Below are experts of layer 5 (counted from 0) of a mixture-of-experts language model. Rows are named gate (a neuron's input weights, with its number), up (a neuron's input weights, with its number) and show model dimensions 0-255. Each number is 50 + 12 x the weight over its row's rms, rounded and kept within 0 to 99.
Before each expert's rows: a language model's description of what the expert responds to. This comes from a sample of Wikipedia text that the model never trained on.

# expert 48
It responds to: Middle pieces of rare proper names and foreign words after a capital, e.g. Dunvegan, Belpré, Trojans, Melodi.
gate0:67 28 47 57 59 47 40 57 52 51 64 32 38 50 47 27 54 52 60 36 43 57 42 59 41 65 49 32 48 18 70 42 51 73 59 74 64 38 52 80 38 57 61 41 60 52 58 35 47 39 59 49 57 38 55 55 44 46 46 58 47 27 44 48 54 60 58 27 57 65 45 57 56 51 67 65 37 47 44 54 53 33 69 61 49 52 36 51 54 50 47 41 55 61 27 31 51 55 57 46 37 53 30 63 68 58 52 46 62 39 44 58 40 39 41 42 52 50 70 41 55 54 59 54 74 49 68 45 51 47 39 70 66 52 60 52 64 35 44 59 38 44 57 76 18 60 50 50 54 52 76 38 77 51 48 54 54 33 50 35 44 58 53 49 58 59 65 28 58 48 36 47 41 44 48 45 61 62 27 30 57 45 36 43 52 54 46 43 46 42 50 30 72 60 52 71 55 84 64 45 55 63 54 60 58 44 39 31 56 44 67 58 61 60 51 55 53 56 37 55 57 47 46 45 57 52 46 48 30 27 41 30 51 64 36 41 90 51 37 42 48 30 40 51 45 39 77 47 42 34 55 64 34 60 51 27
up0:55 48 61 46 46 42 45 56 52 29 59 56 42 53 23 62 64 33 65 36 35 41 48 42 57 68 40 65 67 44 42 62 72 44 53 25 52 43 47 52 54 43 51 55 45 24 48 18 43 49 49 61 37 59 49 37 50 47 44 58 55 37 47 61 47 37 61 42 50 50 50 63 60 61 36 67 41 36 36 38 62 62 51 62 49 52 60 58 46 47 50 54 45 60 63 46 61 48 34 46 52 48 23 47 55 44 36 43 59 75 48 59 56 54 80 53 52 33 57 40 54 49 27 33 58 50 65 15 51 57 61 34 46 47 56 65 60 53 51 58 68 67 80 63 86 29 60 43 57 43 67 34 44 30 44 58 51 41 48 59 40 64 52 47 43 47 53 62 49 50 40 60 42 45 42 46 43 53 70 60 42 69 54 74 60 48 59 51 51 50 40 70 75 46 43 64 54 56 65 67 49 56 30 49 50 52 53 66 46 62 66 16 76 65 69 54 51 54 55 66 65 32 36 60 40 46 68 67 50 58 63 57 66 46 49 62 45 44 42 43 32 53 55 39 65 67 39 51 41 48 34 41 42 67 81 43

# expert 7
It responds to: Quantity words like other, these, such, certain, different, plus list-joining and, digits in numbers, and raw bytes of non-Latin script.
gate3:44 64 27 39 49 67 25 49 45 45 43 35 24 45 56 51 44 72 36 46 41 54 33 39 62 67 48 70 58 51 48 66 30 47 62 57 44 65 63 29 44 51 55 66 49 59 57 43 44 64 48 39 51 39 55 72 51 45 43 62 40 57 53 63 73 31 55 35 33 58 36 58 52 66 37 52 43 57 55 37 79 29 41 58 45 61 49 51 60 50 45 32 54 45 61 54 44 56 33 37 49 60 49 44 56 26 52 43 46 54 44 30 47 32 46 56 59 29 48 66 78 54 55 42 62 51 63 51 63 52 44 42 57 49 32 65 33 68 66 42 67 63 33 45 54 70 37 58 32 57 31 57 49 66 59 41 28 53 51 63 59 74 58 54 43 51 56 44 27 68 49 41 21 47 41 56 34 56 45 55 78 46 57 50 55 30 61 64 43 27 34 37 65 38 53 24 38 49 53 56 46 40 72 55 47 57 52 49 40 71 48 49 26 55 39 67 43 58 24 42 50 41 43 40 43 38 39 49 52 65 41 52 51 56 27 35 49 47 42 55 46 43 50 50 35 85 40 52 54 37 50 55 32 38 46 60
up3:61 55 50 30 50 47 56 51 46 61 51 34 44 32 45 55 45 38 49 61 60 67 61 49 63 65 53 59 22 39 37 53 48 65 22 50 73 59 61 40 53 55 39 52 60 59 32 64 54 71 46 48 50 37 41 74 48 41 59 29 58 51 40 17 67 66 52 57 55 27 39 37 53 34 60 38 53 48 62 56 55 49 50 68 20 67 50 51 60 52 56 54 58 59 47 41 38 40 34 31 47 47 58 65 66 56 48 40 30 46 80 52 53 46 58 56 66 49 49 64 48 41 58 41 32 39 54 48 52 48 56 59 65 48 52 33 62 38 40 38 60 59 26 55 66 49 57 25 52 50 38 55 61 39 33 18 33 67 47 60 44 49 48 53 48 58 35 37 37 46 55 41 30 63 54 78 60 67 36 44 39 56 41 48 49 55 44 61 60 53 50 33 55 17 35 44 46 35 41 37 76 55 61 45 66 51 62 58 45 50 53 63 52 58 51 73 53 70 47 61 49 76 21 47 49 53 57 57 66 42 54 25 47 39 55 51 54 63 48 46 39 37 62 38 52 59 65 68 23 63 55 46 52 49 74 54

# expert 5
It responds to: Short letter pieces inside uncommon words after an initial consonant piece, such as g-av-ialoids, c-w-t, c-erv-ical; also table separator rows and digit 0.
gate0:45 55 41 36 74 40 40 52 45 47 38 62 61 25 61 59 46 49 53 48 54 49 54 36 64 54 62 56 49 52 43 54 54 71 56 46 50 61 56 38 41 49 55 61 65 50 64 60 44 27 51 58 40 74 55 51 52 27 31 44 60 53 41 42 56 19 72 49 32 43 31 62 48 35 55 58 45 48 42 29 46 48 62 69 48 46 60 54 51 63 39 53 55 60 49 48 48 58 59 67 33 34 42 37 36 51 50 55 55 38 47 25 46 46 59 70 51 57 49 67 39 31 57 51 51 26 27 73 65 52 57 46 45 90 45 54 57 48 47 33 45 45 52 44 62 46 35 59 43 40 34 61 40 71 46 45 31 42 54 62 52 63 34 49 46 66 57 58 39 31 44 65 56 64 21 54 44 60 62 33 62 55 54 37 38 50 29 34 63 91 45 41 60 42 51 57 42 43 61 80 31 47 37 49 52 38 36 51 61 49 28 47 46 55 58 35 23 57 28 58 66 53 38 53 40 62 47 51 30 37 27 42 57 41 56 60 41 30 56 55 43 45 45 60 39 28 54 66 30 45 55 60 63 40 41 60
up0:41 58 57 55 49 59 57 74 43 51 41 63 60 62 39 51 63 57 48 69 51 41 51 49 57 53 57 61 51 50 30 41 29 33 55 44 46 54 48 53 32 64 37 48 16 45 45 40 36 44 51 28 58 54 55 47 61 30 72 32 57 39 62 63 39 56 41 58 43 40 49 35 29 50 35 29 55 26 43 71 36 37 62 47 64 52 67 34 59 41 31 40 56 61 51 59 51 49 60 52 69 55 49 28 43 65 34 52 56 39 52 52 58 45 63 37 37 69 43 43 19 53 42 35 64 32 46 49 38 59 54 39 63 46 52 44 39 42 45 66 63 60 29 52 49 53 55 62 39 67 43 53 60 59 35 52 40 44 44 74 46 49 47 34 30 46 50 46 33 29 48 50 69 50 42 57 52 58 39 51 71 53 40 51 69 39 38 58 47 38 41 44 45 54 43 49 45 54 43 50 58 55 55 47 62 40 61 53 56 46 57 26 21 49 57 42 40 64 55 61 68 49 50 79 62 48 70 58 50 37 47 60 51 59 90 55 40 58 73 63 21 76 44 72 29 32 59 37 48 59 75 46 52 49 66 70

# expert 16
It responds to: Byte pieces of non-Latin scripts like Thai, Cyrillic and emoji, LaTeX backslashes, plus scattered word pieces such as extended, own.
gate4:55 42 49 45 40 37 47 29 53 58 61 48 35 47 60 32 40 52 68 39 56 31 16 42 54 45 49 46 48 35 71 44 63 59 26 35 45 43 31 48 39 51 30 72 55 45 62 50 59 65 50 66 52 43 57 43 63 67 40 39 85 26 29 40 53 47 62 30 49 26 41 48 36 31 55 64 36 60 44 61 45 50 52 55 52 59 66 20 68 31 77 38 80 51 62 60 35 60 55 39 54 46 58 40 37 47 28 48 23 49 38 55 44 44 59 75 46 62 56 53 70 34 54 42 34 49 35 59 33 46 57 32 58 47 70 41 59 41 59 52 52 59 44 46 65 48 54 44 42 44 44 51 47 30 47 58 73 39 59 60 63 64 62 60 46 38 68 49 32 57 52 52 60 43 27 12 44 54 59 54 51 51 53 55 64 49 43 66 60 54 48 51 65 61 59 36 34 49 34 34 73 53 51 44 53 39 59 59 57 48 39 53 47 73 40 59 56 59 58 74 55 51 65 66 47 49 53 68 42 29 50 72 58 50 58 56 50 51 45 48 50 46 43 40 47 56 65 53 46 64 60 56 49 39 42 53
up4:33 32 43 27 55 63 71 78 36 47 43 49 49 51 32 39 35 28 35 48 67 39 41 52 44 36 44 48 53 34 49 36 42 27 53 39 25 52 72 47 54 51 53 48 35 47 53 35 59 65 57 69 59 49 71 46 47 52 56 51 49 40 40 49 44 40 56 46 66 45 31 53 34 49 33 62 45 12 47 35 63 36 46 61 41 45 52 56 51 35 32 62 47 30 62 44 45 48 55 59 50 39 61 56 69 41 47 60 62 40 40 58 66 45 56 55 53 68 58 63 58 43 55 48 57 50 39 39 74 51 61 55 60 38 52 46 49 65 37 46 75 59 35 34 47 69 65 74 53 41 67 34 37 63 67 43 41 51 63 46 45 34 69 50 49 57 65 59 18 40 81 41 67 27 44 58 49 37 67 63 67 45 42 35 75 46 53 54 84 41 35 71 36 48 44 57 55 64 68 64 68 62 47 64 50 61 56 39 45 67 51 48 71 42 49 49 48 36 38 47 47 25 49 56 37 68 49 50 62 46 45 52 40 47 65 57 47 44 59 49 66 46 60 37 42 46 40 32 40 47 49 42 57 41 56 53